python train.py --n_layer=12 --d_model=128 --n_experts=4 --experts_per_token=1 --d_expert=192 --d_shared_expert=0 --activation="swiglu" --moe_layers=[1, 2, 3, 4, 5, 6, 7, 8, 9, 10, 11] --router_score="sigmoid" --normalize_top_k=false --routed_scale=2.0 --balance_loss=0.0072 --balance_bias=false --init_std_router=0.0293 --lr_router=0.00147 --n_head=2 --n_kv_head=2 --head_dim=64 --vocab_size=16384 --norm="rmsnorm" --norm_place="pre" --norm_eps=1e-06 --positions="rope" --rope_base=10000.0 --rope_fraction=1.0 --qk_norm=false --attn_scale=0.125 --tie_embeddings=false --parallel_block=false --init="normal" --init_std_qkv=0.0442 --init_std_o=0.0 --init_std_up=0.0442 --init_std_down=0.0 --optimizer="adam_variant" --lr=0.00271 --beta1=0.9 --beta2=0.98 --weight_decay=0.084 --lr_head=0.0114 --grad_clip=2.0 --warmup_steps=206 --schedule="cos" --final_lr_fraction=0.03 --batch_tokens=65536 --seq_len=512 --doc_mask=false --train_tokens=378400000 --steps=5774 --dataset="wikipedia_en"
Below are experts of layer 5 (counted from 0) of a mixture-of-experts language model. Rows are named router (the router's row for the expert), gate (a neuron's input weights, with its number), up (a neuron's input weights, with its number), down (a neuron's output weights, with its number) and show model dimensions 0-127. Each number is 128 + 24 x the weight over its row's rms, rounded and kept within 0 to 255.
Before each expert's rows: "gets" lists some tokens that make up at least twice as much of what it gets as of all text. This comes from a sample of Wikipedia text that the model never trained on. Tokens count by the router's weight.

# expert 0
gets: ",", "\n", ".", " (", ".\n\n", " the"
router [156 134 115  89 120 144 138 122 125 128  98 106 139 123 115 137 147 119 122  91 101 148 119 173 113 113 150 135 129 148 115 129 124 132 118 139 114 147 130 146 147 125 115 145  94 139 120 173 122 154 107 119 128 115 135 103 150 120 153 101  66 125 126 111 150 161 128 133 125 126  91 154 127  95 149 165  93 140 140 103 169 118  58 142 137  90 148 141  72 118 138 133 154 104 172 167  93  90 114 145 135 121 106 130 112 165 138 140  67 128  85 135 169 104  64 146 146 133 109  93 122 112 153 101 101 111 159 128]
gate8 [167 110 137 115 102 147 134  99 135 164 123 160 147  92  98 119 128 123 105 114  73 161 146 111 150 110 137 141 147 166 106 117 173 108 106 150 102 108 112 145 151 125  92 104 131 121 164 143 121 134 144  70 160 123 119 129 121 160 146  84 104 111  79 131  85 146 111 122 132 116 124 116 134  91 107 143 115 122  96 134 146 143 147 103 129  67  80 179 133 164 111 124 141 139  71 101 119 121 143 154 106 117 175 140 137 118 136 125 158 148 117  99 129 158 106 116 104  91 102 119 136 131 118 133 163 105 122 147]
up8 [115 144 162 146  91 134 132 139 108  92 121 150 114 114 154 186 165 147 123 132  88 147 132 115 122 120 127 126  96 148 109 120 157 121  97 136 148 160 127  85 109 107 150 107 133 124 169 100 134 131 181 113 122 152 112 104 123 106 141 144 111  94 112 130 119 127 108 133 133 154  86 121 150 130 115 129 146 159 139 145 127 144 111 140 191 117 147 145 141 124 117 108 133 134 107 132  77 170 155 118 153  94 154 174 118  74 178 115 147 125 138  93  75 158 100 137  86 128 162 144 143 137 184 140 144 121 121 150]
down8 [117 146 129 135 170  70 108 134 125 131 126 151 136  98 128 124 152 146 140  94  84 127 112 137 120 126 143 118 112 114 114 143 104 122 125 150  59 115  88 107 147 122 120 129 136  91 125 149 131 121 155 108  96 111 104 152 146 146 149 142 145 169 115  90 143 123 152 114 119 140 158 152 142 150 142  96 107 102 132 166 159 131 115 108 106 114 104 113 149 129 110 142 144 131 162 161 170  88 123 131 166 161 143 134  97 126 137 127 157 134  52 132 134 159 154 149  81 140 147 100 166  95 165 159 163 165 157 119]
gate9 [127 121 157 158 131 153 152 160 174 155 107 135 122  91 106 109 119 116  85 136 175 121 127 143 135  97 118 113 156 159 141 109 150 111 160 133 127 121 115 159 118 141 138 101  95 152 141 159 175  89 150 156 108 111 159 127 158 172 108 146 131 129 114 122  90  94 126 106 106  98 104 167  91 142 129 139 162 113 148  83 119 144 155  73 124 101  97 138 140  97 113 103 150 110 115 105 134 168  87 130 120 127 112  84 130 136 102  93 137 160 111 138 149 109 139 107 108 107 105 108 166 146 159 131 101 105 112 105]
up9 [128 106 137 100  97 166 170 130 101 155 142  93 120 132 164 131 104 136 111 153 141 161 149 124 132 147  95 132 137 157 142 105 140 109 118 144 105 102  92 113 117  82 146 138 140 152  98 113 164 158 135 102 109 115 159 120 119 122 165 125 132 152 138 159 152  91 138 167 118 130 158 189  94 137 167 121 119 108 158 122 112 130 130 148  94 151 100 119 122 108 155 146 148 100  96 122 171  69 147 136 155 122 155  96 119  92 128 159 143 116 167 139 142 143 103 109 130  97 130 143 136 151 104  91 129  97 163  77]
down9 [168 112 148 163  79 138 124 134 139 113 152 131 138 113  77  63  91 153 138 113 133 121 147 135 145  65 137 196 127 130 109 152 128  95 143  90 116 167 139 154 103 169 166 127 142 155 102 118 110 106 121 127 109  99 109 135 146 147 117 143 135 127 134 135 123 132 131 146  99  96 116 155 142 121 132 143 179 124 166 138 151  91 115  74 114 141 126 147 143 118 154 161 141 130 111 162 164 141 127 114 112 136 131 113 109 131 157 106  88 113 135 115  96 114 108 138 124 105 128 102 160 111 139 146  63 107 123 139]
gate10 [161 161 144 137 108 178 178 130 100  92 119 119 119 132 103 132 119 140 149 117 147 136 162 106 146 120 146 125 103  96 124 172  68 114 135 156 139 125  96  87 107 131 155 125 148 168 149 141 149 128 127 123 131 131 108 125 121 120 148 112 123  75 122 113 118 125  87 134 104 121 136 125 140 144 116 140  77 153  84 126 102  95 122 138 106 110 168 141 123 138 119 112 132 149 134 156 118 112 149 118 141 140 129 178 111  79 131 128 139 141 146 124 152 133 106 124 108 111  89 124 162  97 154 100 201  95  90  74]
up10 [120  78 121 150  94 113 159 159 123 135  98 118 149 140 111 135 109 149  95 108 114  94  99 139 107 101 141 140 138 104 187  99  98  71 122  84 111 180 185 162 106 127 128 108  95 146 123 107 143 153 117 155 117 100 134 119 145 115 112 130 124 145  73 118 102 187 107 137 155 115 169 115 147 157 153 156 127 101 115 170 129 126 164 114 138 135 117 122 121 108 135 105 151 149 161 135 153 104 114 115  94 125 108 108 132 138 108 114 113 129 120 129 140 147 150  98 163  87 133 133  94 145  93 147 135 153 140 137]
down10 [151 172 125 168 164 139 175 110  95 159 145 138  95  83 120 104 100 129 158  72 116 150 168 126 134 131  91 162  94 172 130 176 115  99 130 139 130 136 127 123 161 161 128 161 158 164 136 171 132 142 144 117  91 159 114 130 125 116 140 116 130  97 138 107 130 105 159 151 107 122 171 147 126  89 128 120 131 140 127 109 127 106  84 138  94 108 171 137 142 109 141 153 137 137 135 108 117  98 133 119 182 161 116 115 138 106 111 140 139 126 168 174 137 107 108 123 135  90 128 126 160 102 133 149 108 127  98 123]
gate11 [132 113 116 132  96 108 145 143 177 114 155 141 113 127 147 144 141 101 133 140 143 138 128 115 140 116 150 126 115 122 161 124  90 130 110 146 103 104  93 105  97 136 127 175 132 154 122 141 127  91  83 109 182 172 129 108 165 120 118  86 122  92 121 126 130 150 147 185 100 138 145 131 117 129 125 170 115 135 126  96  89 128 109 141 151 135 144 119 120 166 153 155 126 156  95 114  84 137  90 139 140 112  93 163 131  98 147 135 144 177 155 174 147 101  75 122 103 114 137 155 145 164 147 105 147  87 100 123]
up11 [ 87 141 113 166 138 113 129 148 147  97 114 110 170 152 135 127 180 135 126 105 104  64  89 161  97 123 107 156 139 173 124  93 139 126 121 124 133 124 127 167 141 120 128  86  86 109 156 161 136 133 125 162 133 115 115 104 150 158 120 163 121 107 161 142 155  94 119 123 131 118 128 123 167  87 163 120 111 108 117 133 152 108 132  88 137 102 158  86 127  86 134 126 140  99 152 163 150 134  91 123 107 136 128 117 167 134 120 103 152 105 131 145 132 133 156 149 169 177 134  64 116 124 118 120 108 141 126 109]
down11 [154 117 135 122  71 126 148 129 159 127  95 124  88 150 101 129 128  91 121  91 135 145 162 117 125 114 121 158  96 134 130 143 103  89 121 118 119 142 123 142 106 130 160 172 151 169 129 130 120 115 122  99 163 187 116 131 169 125 117  92  93 120 101 132  98 129 115 148 109  74 130 117 125 148 141 154 102 132 149  79 129 138 116 166 152 159 114 109 100 149 145 142 128 131 108 105  93 155 128 103 128 133 109 144 134 139 111 126 164 173 141 125 145 110 113 120 138 112  81 188 155 116 126  80 148  77  95 129]
gate12 [157 131 103 175 120 120 138  88 148 108 128 100 122 106 149 141 109 154 116 112 129 131 112 159  74 105 128 162 138 137 103 159 139  99  76 122 143 108 169 115 136 131 140 142 147 135 155 114 123 137 130 133  79 104 170 143 153 117 154  72 141  93 106 148 122 136 127 102 113 137 164 134 127 139 115 160 107 117 131 131 205 141 129  86 159 133 166  70  86 114 116 142 125 126 140 158 116 134 135 112 130 135 113 125 162 150 138 166 113 101 126 185 121 102 134 138  98 148 121 123 115 139 105 150 111 169  88 130]
up12 [144 119 174  76 158 123 136 149 163 133  80 130 137  92 135 138 123 130 118 111 117 149 175 126 120 135 155 134  90  91 183 132 129 123 134 118 139 142  88 112  82 161 131 149 135 164 105 141 120 149 156  94 113 113 119 101 121 114 116 121 131 118 148 171 141 107 115 143  42 151 122 119 155 141 139 201 121 150 151  92 154 100 147 128 129 116 116 138 105 105 184 105 106 119 145 160 120 137 139 128 123 144 130 118 118 133 128 125  97 124 156 148 112 130 141 152 163 101 128 171 117 139 151 120 114 169 109 140]
down12 [156 102 153 105 110 130 107 132 109 110 101 117 140 143 106 143 106 136 138 106 133 132 148 132 155 109 141 109 152 106 119 146 134 110 136 112 158 172 142 136 120 144 118 111 110 131 131 123 118 177 116 123 127 142 182 125 131  92 172 135 110  97 105 125 115 157 121 161  86 167 146 167 114 130 102 186 179 123 158 110 150 109 132  93 156 123 131 126  76 127 115 112 164 134  87 145 120 154 143 110 108 131 166 125 146 142 180 186 127 121  75 144  75 149 132 155 126 121 136 120  94 106 116 114 132 161 107 172]
gate13 [ 81 142 134 138 139 134 121 136 133 144 119 125 135 154 129 145 121 116  94 129 124 149 125 111  93 144 131 147 119 131  91 137 116 106 116 125 146 126 142 128  82 129 170 119 110 140 180 145 121 184 120 120 170 146 162 112 172  62 135 123 127 166 121 158 119 148 107 152 176 116 120 134 132 103 100 130 137 143 119 115 179 146 101 144 177 142 144 139  95 118 163 164 127 130 145 173 169 136 121 112 105 105 125 123 165 163 109 118  97 124 132 114 119  77 129 145 138 109  88 132  53 108 158 144 121 122  99 146]
up13 [ 83 106  66 142 154 109 123 164 128  91 147 129 154 158 155  99 125 136 135 139 128  70 112 148 142 110 117 117 151  99 106 138 126 160 133 112 128 100 174 136 109 154 127 131 117 109 118 152  93 146  90  96 149 153 159 131 119 130 182 135 144 135 160 154 122 123 137  88 116  97 142 122 164 101 113 150 118 131 147 130 103 174 160  82  97 129  90 145 139 166 128  82 160 141 122 159 154 148  98 101 118 129 142  97 103 132 141 108 115 104 131 123  95 138 124 149 148 100 149 115 114 113 103 129 169 141 138 178]
down13 [144 125 111 105 122  81 133 150 121  97 138 102 171 114 127 124 103 167 119 116  85 132  77  84 149 132 122 168 135 129 160 101  90  85  99 138 132 141 157 142 154  86 148 127 138 119 155 131 116 127 143  92 135 117 108 170 113 134 121 154 144 133 141 151 148 127 127 120 100  87 141 131  84 167  99 110 107 132 113 159 123 155 107 145  94 102 130 160 117 181 117  90 183 124 153 132 132 101 121 149 112 139 160 100 138 107 128 113 142  95 106 133 140 119 148 124 125 144 176  82 123 117 117 111  88 170 108 152]
gate14 [149 139 141 100 101 121 139  96 143 130 111 185  82 153 132 108 115 113 138 114  94 150 156 143 127 157 127 147 114 159  89 164 111  84 114 157 133  88 158  78 123 108 121 146 121 120 119 118 128 110 125  96 117 176  79 154 113  73 136  67 135 128 134 154 110 116 119 138 104 125 142 117 138 139  97 115 155 141 105 125 149 115 103 167 128 134  86 117 131 112 144 147 153 147 141 147 107 142 113 121 182 120 144 106 105 127 117 146 138 156 167 124 140 117 115  65 139 132 117 136 126 151 164 119 143 102  67 120]
up14 [177 135 116 165 123  85 127 113 159  91 157 150 101 175 143 122 103 104 146 120 135 156 159 107 125 116 142 110 153 130 146 155 126 115 117 140 107 117 150 117 149 117 144 164 152 147 108 117 114 100 122  84 166 143  93 108 184  89 109 121 191 112 161 135 117 119 143 135 121 128 128 140 156 143 151 153 161 126 132 103 139 124  87 158 151 132 101 106  95 160 121 142 123 156 113 123 132 157 102 129 112 121 126 153 162  98 118 163 113 144 131 121 151 114  93 158 160 170  93 159 121 196 122 127 129 100 108 116]
down14 [132 113 118 115 132 110  75 175 136 138 110 107 162 124 121 105 133 150 114 154 152 137 120 145 141 142  98 114 114 146 130 118 160 124 148 145 146 135 124 163  85 160 121  68 132 134 114 137 110 165 154 162 124 124 110 142  85 150 139 164 121 125 135 104 155 118 154 131 155 114 181  92 181 114 132 158 159 149 154 125  93 109 207 104 152 155 147 103 139 133 157 144 129 165 127 127 152 126 139 126  79 135 116 134 117 117 172 146 133 102 116 125 115 168 155 122 141 146 170 123 118  96  88 118 112 162 127 142]
gate15 [ 65 140 139 133 166  95 151 132 148 138 142 117 133 120 144  93 146 108 118 123 106 160 102 136 138 146  57 135 175 119 112 110  96 169 118 149 138 158 165  80 140 145 103 144 128  98  80 101 115 140  95  93 168 113  90 148 131 143 122 159 143 110 152 133 140 142  97 140 106 112  93 135 145 121 112 121 165  84 151 118 123 112 137 118 175 125 163 144 126 127 134 169 145 118 143 120 137 102 130 102 108 111 145 157 125 141 126 114  94 141 125 147  90 168 166 144 131 150 145 112 101 134 142 149 149  79 142 106]
up15 [138 135 193 135 138 140 181  68 134 141 125 134 130 129 147  86 127 112 134 102 141 160 119  68 162 135 124 138 137 136 118  89 134 181 100 102 117 134 151 120 149 129 120 133 155 135  94  68 137 127 111 124 145 162 142 118 136 115 141 130  86 110 135 116 137 113 122 125 165 157 124  85 161 101 128 125 139 142 104 128 112 129  99 139 117 123 129 118 112 117 115  80 113 154 103 101 100 141 165 134 134 139 134  94 122  88 171 134 146 167 128 115 116 161 149 108 142 114 182 146 141 101  95 129 133 129 197 137]
down15 [139 175  78 134 103 106 126 112 159 109 100 144 123 103  93 157 112 138 152 153 151 109 144 129  96  90 123 159 166 137 105 118 124  81 100 119 158 160 176 115 101 188 158 133 108 122 157 111 122  93 134 160 147 169 150  94 110 132 110 111 119 142 140 124 147  99 148 120 163 134 111 115  98 125  99 129 172 104 148 100 100 141 142 106 143 151 153 124  85 133 163 138 125 154  95 138 137  87  87 128 129 105 114 100 129 119 140 134 151 116 125 131 136 127 163 154 136 156 130 162 146 152 108 135 156 144 104 180]
gate16 [146  91  95  77  93 154 114 155 175 137 151  94 121 108 116 122 148  91 120 102 138 159  89  83 126 179 119 161 149  94 138 147 155 148  93 134 118 186 140 128 147  62 147 155 109 123 129 139  99 170  70 113 134 125 140 112 140 150 109 115 144 141 118 146 115 142 127 135 100 132 135 132 179 111 104 155 121 147 159 128 166 128 118 147 179 112 112 141 132  72 132 112 122 123 134 144  87 122 128 161  96 134 148 137 121 129 160 143 102 149 127 134 126 134 138 127 108  93 125 113 144 135 102 126 148 153 128 119]
up16 [127 176 161 164 129  97 126 120  76 111  75 153 118 156 131 164 124 131 102 156  96 120 137 137 102 108 141  95 122 172 107 109 125 123 199 135 126  72 127 112 160 130  98 100 148  84 174 105 190 116 147 146  94 130 130 157 143 113 105 128 117 107 138 146 128 140 121 123 123 115 103 163 136 112 115 110 165 152 111 120  96 121 142 115 145 132 150 126 122 115 117 138 146  78 138 140 153 120 140 105 120 133 138 127 138 148 129 120  80 124  86 126 128 153  95  95 141 151  82 137 132 122 143 112  77 131 149 121]
down16 [ 88 139 133 142 171 104 151 114  97 156 111  82 134 128 114 136 122 148 132 100 171 120 130  92 107 148 123 127 122 115 148 139 135 133 123 139 138 129 165  87 139 142  88 147 117  89 105 130 146 103  85 119 134 150 108 153 190 122  93 101 130 127 130  72 111 115  98 147 111 147 149 141 140 138 128 148 126 171 146 112 167 128 139  93 110 119 135 153 126 151 146 110 142 113  88 153 155 195 147 130 118 116 141 140 141 109 134 141  88 135 110 143 127  84  96 112 174 146 132  92  80 156 117  71 132 100 123 114]
gate17 [100 152 104 124 128  94 137 130 138 148 113 110 140 133 164 127 167  92 196 106 133 147 151 163  55 130 159 133 125 136 128 140 108 110  59 126 127  98 129 133 138 120  95 147 134  90  98 124 110 151 169 100 151 117 130 165  97 128 134 118 115 125 113 103 177 136 155 112 144 109 122 144  98 125 147 143  83 117 123 146 167 132 126  77 111 112 101 148 110 107 126 112 164 116 168 109 153 134  92 110 125 160 102 145 145  95 138 108  82  97 149 133 125 119 107 160  95 132 153 126  97 119 129 121 128 132 156 137]
up17 [ 99 122 105 124 148  98 177  97 121 124 127  97 113 104 147 126 105 121 180 143 126 131 139 139  83 142  85 122 110 138 122 110 102 142 125 125 114 116 102 123  94 150 123 149 130 127 128 109 134 145 107 142  73 103 102 118 134 117 159 126 112 126  91 108 115  90 149 156  99 128 171 172 134 155 111 117 128 112 130 138 110 119 164 129 113 148  84 128  88 127 116  91 164 126 130 175 177 121 143 110 163 107  84 116 107 151 130 111 152  97 127  78 168 143 132 109 145 119 134 117 160  98 167 137 156 100  69 105]
down17 [123 126 112 108 159 130 135 153 140  86 123 113 123 149 141 173 129 127  80 116 144 121 129 123 116 134 137  12 126 113 120 123 154 107 110 108 139 134 124 139 115  88 112 146 128 155 147 149 127  99 119 127 147 161 161 107 180 160  99 115 153 139 124 139 115 111  67 130 114 116 134 108 154 128 129 134 117 109 161 147  50 128 148 130  86 137 160 144 109 111 132 120 104 127 158  87 129 137 129 129  88  85 165 133 142 130 122 131 175 153 158 128 105 136  95 137 117 120 128 123 145 132 136  99 146 139 147 111]
gate18 [138 133 199 143 146 127 130  84 101 141 134 103 205 175 137 172 130 126 142  84 155 109 126 146 112 131 133 115 115 103 102 122 112 145 123 100 107 124 191 157 171 132 131 128  79 119 123 152 117 125 172 125 127  95 147 105 142 135  71 176 158 112 132 117 107 153 140 143 168 138 158 168 143 116 133 119 165 112  79 139 138 146 102 118 134  95 103 137 143 143 125 135 123 101 132 118 141 118 125 110 119 123 105 117 154 123 164 133 143 102 112 155 152 151 144 107 101 144 111 120 127 110 130 129 165  90 133 130]
up18 [147 137 128 115 132 121 121 127  84  92 144 132 119 129 145 126 133 117  86 121 129 136 149  82 152 117 112 115 124 162 138 128  96  86  75 125 117  84 121 138 150 132 130 113 168  75 137 143 163 121 121 138 165 124 138 143 156 124 114 138 150 124 163 123 118 101 105 145 140  93 102 106 130 109 126 145 124 161 149 158  78 167 138 156 110 147 142 155 136 140 198  86 130 156 135 103 137 134 180 174  76 140 133 122 144 104 104 105 121 102 145 153 102 108  71 143 153 118 115 127 101 160 132 103 102 129 153 110]
down18 [105  91 136 117  86 141 137 130 146 125  92 102 130  74  93 149 122 177 133 130  90 144 164 156 148 114 119 158 129  98 166 130 148 106 153  72 111 137 103 128  81 144 155 159 146 160 140 126 132  90 126  92 128 153 130 124 133 144 143 121 106  89 133 134 136 134 134 182  96 126 160 151 132 119 118 131 137  68 174  79 133 171 140 141 116 163 125 113 113  95 139 147 130 101 103 113 150 163 150 142 122 119 183  84 138 118 116 116 159 133 146 137 151 111 149 125 115 120 127 121 148 122  89 119 142 108 115 145]
gate19 [127  99 113 147 142 117 122 154  98 119 130 115 117 135 111 171 114 116  82 108 103 146 176 117 127 135 126 154 133 103 143 143 142 161 135 146 140 159 105 110 119 141 147 105 129 134 135 102 149 136  86  75  88  77 165 125 142 129 150 132 145 155 162 210 130 139 172 155 151 120 123 156 136 147 168 111 128 164 100 132 108 111 135 119 128 122 124  83  97 143 134 141 112  98 159 126 100 143  97 111 104  91 126 128 155 110 124 107 117 135 134 152 125 138 145 151 146  70 137 141  84  94 134  92 104  98 169 131]
up19 [135 201 119 109 112 126 150 116 116 120 118 177 135 141  93 112 168  85 184 160 117 104 129  79 139 125 116 129 179 121  78 132 120 113  89  60 139 122 125 108 117 126 122 146  84 109 124 124 145 155 134 195 122 148 144 128 159 158 158 116 143  65 105 108 189  87 140 125 130 118 108 136 115 105 114 132 138 136 122  95 141 133 124 115 117 162 126 115  98 163 120 121 120 162 134 152 128 124 123 148 119 162 123 161 126 121  99 129 150 100 134 127 142 119 112 135 126 107 157 111 130 118 145 143 143 145 129 129]
down19 [146 158 129 126 132 153 151  90 124 104 118 142 141 106 138 132 145 134 159 136 107 131 125  92 133 137 131 233 182 119 112 144 117 131 128 114 111 109 113 158 142  93 113 133  89 111 102 138 141 160 114 157  93 121 163 102 125 147 141 117 141  93 123 143 155 103 161 123 154 120  98  93 104 143 137  97 106 137 134  74 166 144 101  90 123 125 124 130 136 149 139 102 126 140 166 126 112  77  91 153 126 130 128 147 107 177 114 109  88 122  96 100 111 156 136 122 125 143 140 139 131  90 148 149 124 133 103  83]
gate20 [ 97 108 123 163 151  94 117 110 110 146 134  86 150 156 103 152 147 128 135 107 108 124  99 154 127 122 122 129 142  84 105 169  90 161  87 143 145 191 118 117 154 149 113 118 125 125 128 120 143 161 112 130 122 118 129 160 174 154 111 139 130 126 130 148 102 151 143 134 161 144 126 129 184 126 176 168 129  85 150 140 154  76  73 120 142 145 118  94 126  84 149 137 118 123 136 148 136 113 114  78 111 115 129 160 169 134 144 133 158 158 100 144 107 135 126 155 160 113 120 139  91 113 126 153 168 131 105 125]
up20 [124 114 122 124 166  89 156 159 132 131 115 133 124 105  90 118 108 176 138 139 113 153 100 155 137 120 175 142 145 112 147 114 108 109 114 140 126 138 122 124  75 112 151 138  92 126 168 149 168 148  77 147 138  88  76 115 105 165 166 100 122 151 140 102 105 152  89 139 101 108 154 161 140 148 171 120 141 141 142 152 145 101 113 116 150 134 130 152 135 107 121 100 114 145 135 141 170 111 111 136 170 103  83 148 123 157  96 140 129  84 134 102 128 150 113 127  81 109 115 148 144 131 144 122 164 111  83 102]
down20 [118 181 129 123 123 113 129 145 142 123 144  74 144 133 148 113 132 152 141  52  88  94 104 179 122 135 107  36 149 124 132 153 116 110 165 116 142 110 121  98 137 133 137 116 103  90 120 135 101 172 151 127 117 134  86 168 135 112 120 108 107 140 148 121 156 146 125 137 127 102 180 170 137 134 106  88 108 120 136  95 150 132 109 119 141 146 147 151 147 119 124  75 181 130 129 121 138 148 158 137 135 119 124 103 143 132 112 131 135 122 138 119 155 104 117 112 124 130 107 110 178 144  97 124  98 145 123 124]
gate21 [127 107 116 103 116 143 130 141  99 132 137 137 123  92 145 148 133 124  97 136 118 149 150  80 139 107 130 150 130 156 106 147 156 133 142 103 118 139 136 122  79 122 152 102 124 134 116  55 156 135 173 106 129 158 145 157 132 104  94 120 117 173  56 109 110 122 140 104 117 134 121 148 124  69 114 136 168 120  91 133  98 109 162 124 107 160 109 137 142 156  80 138  73 161 119 118 124 128 133 148 129 119 133 129 120 128 121 128 112 158 142 153 117 131 131 126 101 170  90 183 119 139 186 117 141 131 112  94]
up21 [130 139 130 137 148 105 103 131 156 137 138 145 103 139 130 137 108 129 119 136 104 187 146  98 116 120 134 155 126 151 146 107 121 147 135 117 148  94 165 101  76  94 140 126 119 188 136 171 132 120 160 137 137 162  95  90 123 151 121 119 117 141 105 104 104 109  91 131 121 151 114 136 145  97 159 119 122 144 148 128 142 125 101 102 140 133 108 178 143 133 150 143 114 156  75  82 126 119 136 106 144 141 147 138  95 122 117 106 152 125 138 124  82 149 151 132 108 188 140 126 152 144  99 195 133 128 142  53]
down21 [105 100 139 122  85 116 146 133 108 109 147 149 135 110 129 109 163 113 147  79 125 140 116 125 107 119  68  58 117 149 158 118 113 122  95 146 114 193 171 174 101 158 130 136 115 103 133 161 156 185 148 147 122 134 138 117 145 168 137 155 129 121 114 144 155 136 145 105 142 105 161  86 131 151 111 141  90 140 125 135 163 142 108 128 147 158 124  98 157 110 142 131 124 132 124 131 142 167 128 141 149 130 112 110  87 166 138 157 125 144  98 152  88  70 120 134 111 134 118 124 128  91 145 144 137 162 130 134]
gate22 [121 156 116 102 137  98 126 154 196 130 140 123 119 125  47 138 126  77 117 139 107 103 141 151 120  96 182 129 131 107 145 122 118 103 111 148 102 162 120 116 148  98 106 141 156 130 126 113 141 151 114 106 156 104 137 140 150 102  81 108 128 139 129 156 126 115  96 131 150 114 121 137  90 124  99  93 124 103 108  92  93 133 125 120 134 143 146 130 108 130 155 166 146 155 106 120 128 140  81 115 100 137 159 146 115 149 114  92 113 130  96 134 122 109  92  97 123 101  80 160 112 153 134  71  94  96 145 136]
up22 [114 148 125 175  93  96 118 151 143 137 161 158 124 138 145 137 125 105 129 154 115 152 151 108 147 175 145 171 137 111 106 159 137 153 156 105 155 134 132 127 150 125 120  83 143  89 129 123 131 170 148 140 134 109 143 113 120 135 139 150 107 116 109 154 134  99 116 108 153 114  90 150  71 123  98 123 147 152 118 141 105 149 116 126 115 156 121 137 132 147 105 120 151 142  95  81 106  99 104 119  89  70 129  87 119 138 123 115 107 113 166 180  96 129  98 157 101 123 156 114 133 135 190 139 123  71 102 135]
down22 [118 147 133 159 111 142 168 163 152 158 133 119 112 123 137 180 163 117 111 120 131 100 163 139 117 103 166 111 142 121 150 140 109 106 116 112  82 115 124 127 114 115 166 153 152 142 123 129 123 140 126 113  94 140 105 174 146  99 100 144 141 149 151 125 122 138 103 138 134 160  93 108 104 158 114  45 110  82 139 120  73 128 151 140 136 147 109 120 130 129 176 148 166 132 139  74 116 101 176  72 160 117 149 123 148 132 104 117 134 110 154 125  98 127 114  97 116 126 109 117 151 136 163 126 120  98 149 141]
gate23 [107 126 147 157 103 198 134  96 130 136 141 123 150 154 124 131 170 141 142 129 105 138 103 147 113 147 154 144 167 101 113 126 136 131 153  86 137 168  75 123 144  53 142 132 113 126 113 169 134 152 123 119  85 144 158  83 140 116 177 105 122 125  99 123 128 150 164 106 138 140 124 160 146  79 168 125 141 118  84 146 149 124 124 150 137 133 110 162 151 111 106 153 167  74 140 135 109 137 139 102 133 160 133 115 135 140 126 126 134 144 157 143  93 170 136  97 118  98 126 124 115 106  96 123 113 121 139 101]
up23 [114 112 142 159 100 137 117 134 142 132 101 151 114 124 103 133  98 113 116 101 147 126 120 135 121 151 134 100 121 141 113 124  79  84 135 183 129 110 140  81 122 148 151 133 113 151 126  99 175 131 133 165 132 120 155 176 167 122 133 113  94 163 173 120 144 116 154 119 120 146 115 159 148 168 158 146 141 186 110 106 127 117  83 141 159 119 139 156 103 127  98  87 132 121 157 127 154 107 165 140 121 131 137 112 161 117 136 135 116 173 123 104 137 119  66 147 144 106  89 120 172 114 153 112 146 180 146 138]
down23 [150 131 125 112 138  94 155 132 161 112 111  91 119 149 129 154 106 114 112  91 120 137 122 158 109 122 136 199 133 171  90 160 132 122 170 127  78  90 147 118 104 173 160 122 123 116 123  84 108  90 127 152 175 124 119 139 143 102  76 148 132 125 128 145 119 167 115 146 102 153 132 146 166 109 126 135 149 154 174 144 125 142 132 103 128 109 110 122 127 159 107 124 123 125 112 136 141  94 148 140 140 174  99 113 158 169 156 127  66 147 143 160 111 140 122 138 149 138  93 103 151 121 156 100 152 150 126 130]
gate24 [141 161 113  96 111 142 102 158 131 113 152 131 124 129 123 147 102  98 103 160 148 100  98 130 131 153 129 167 148 102 110 129 161 132 122 106 124 177 137 139 147 163  88 116 144 148  99 122  99 107 118  69 122 135 177 117 150  95 105 152  99  84 119 115 139 120 136  76 148 147  90 148  92 148 135 104 117 123 102  96 112 146  97 138 124  98 127  81 117 117 167 168 127  91 138 100  62  91  85 141  95 117 161 122 127 136 144 144 131 147 154 144  92 126 147 135 114 147 127 125 139 120 116  82 126 140 116 131]
up24 [143 134 139 131  92  93 136 154 147 142  82 171 104 163 124 148 122 120 144 127 131 128 159 109 129 117 118 130 119 144  96 136 137 128 171 154 122 136 104  68 118 111 165 120  88 117 106 105 118 134 134 152 107 132 105 135 113  96 149 121 114 105  93 151 148 100  95 162 152 140 102 183 158 115 178 144 119 140 142 124 138 101 106 142  88 166 138 124 146 119 162 101 150 129 126 128 147 104 110 125 183 158 112  71 144 122 134 128 131  64 146 146 126  94 138 116 150 126 118 128 119 125 176 115 162  84  96 103]
down24 [108 140 109 100 123 108 123 103 118 138 114 118 156 117 115 150 155 126 180 193 160 143  63 129 135 151 174 126 161 163 161 157 150 129  78 131 125 148 143 119 111 143  77  91 113 115 128 139 126 118  48 148 131 118 135 174 135  92 129 115 110 125 115 110 188 141 148 145 133 103  98 160 142 106 116 143  97 124 147 160 129 133  96 117 131 151 130 162 113 101 167 147 159 122 129 140 156 126 138 109 149 150 107 155 141 119 133 100  91 120 126 142 115  96  90 124 112 110 127 127 131 111 143 112 140 137 156 111]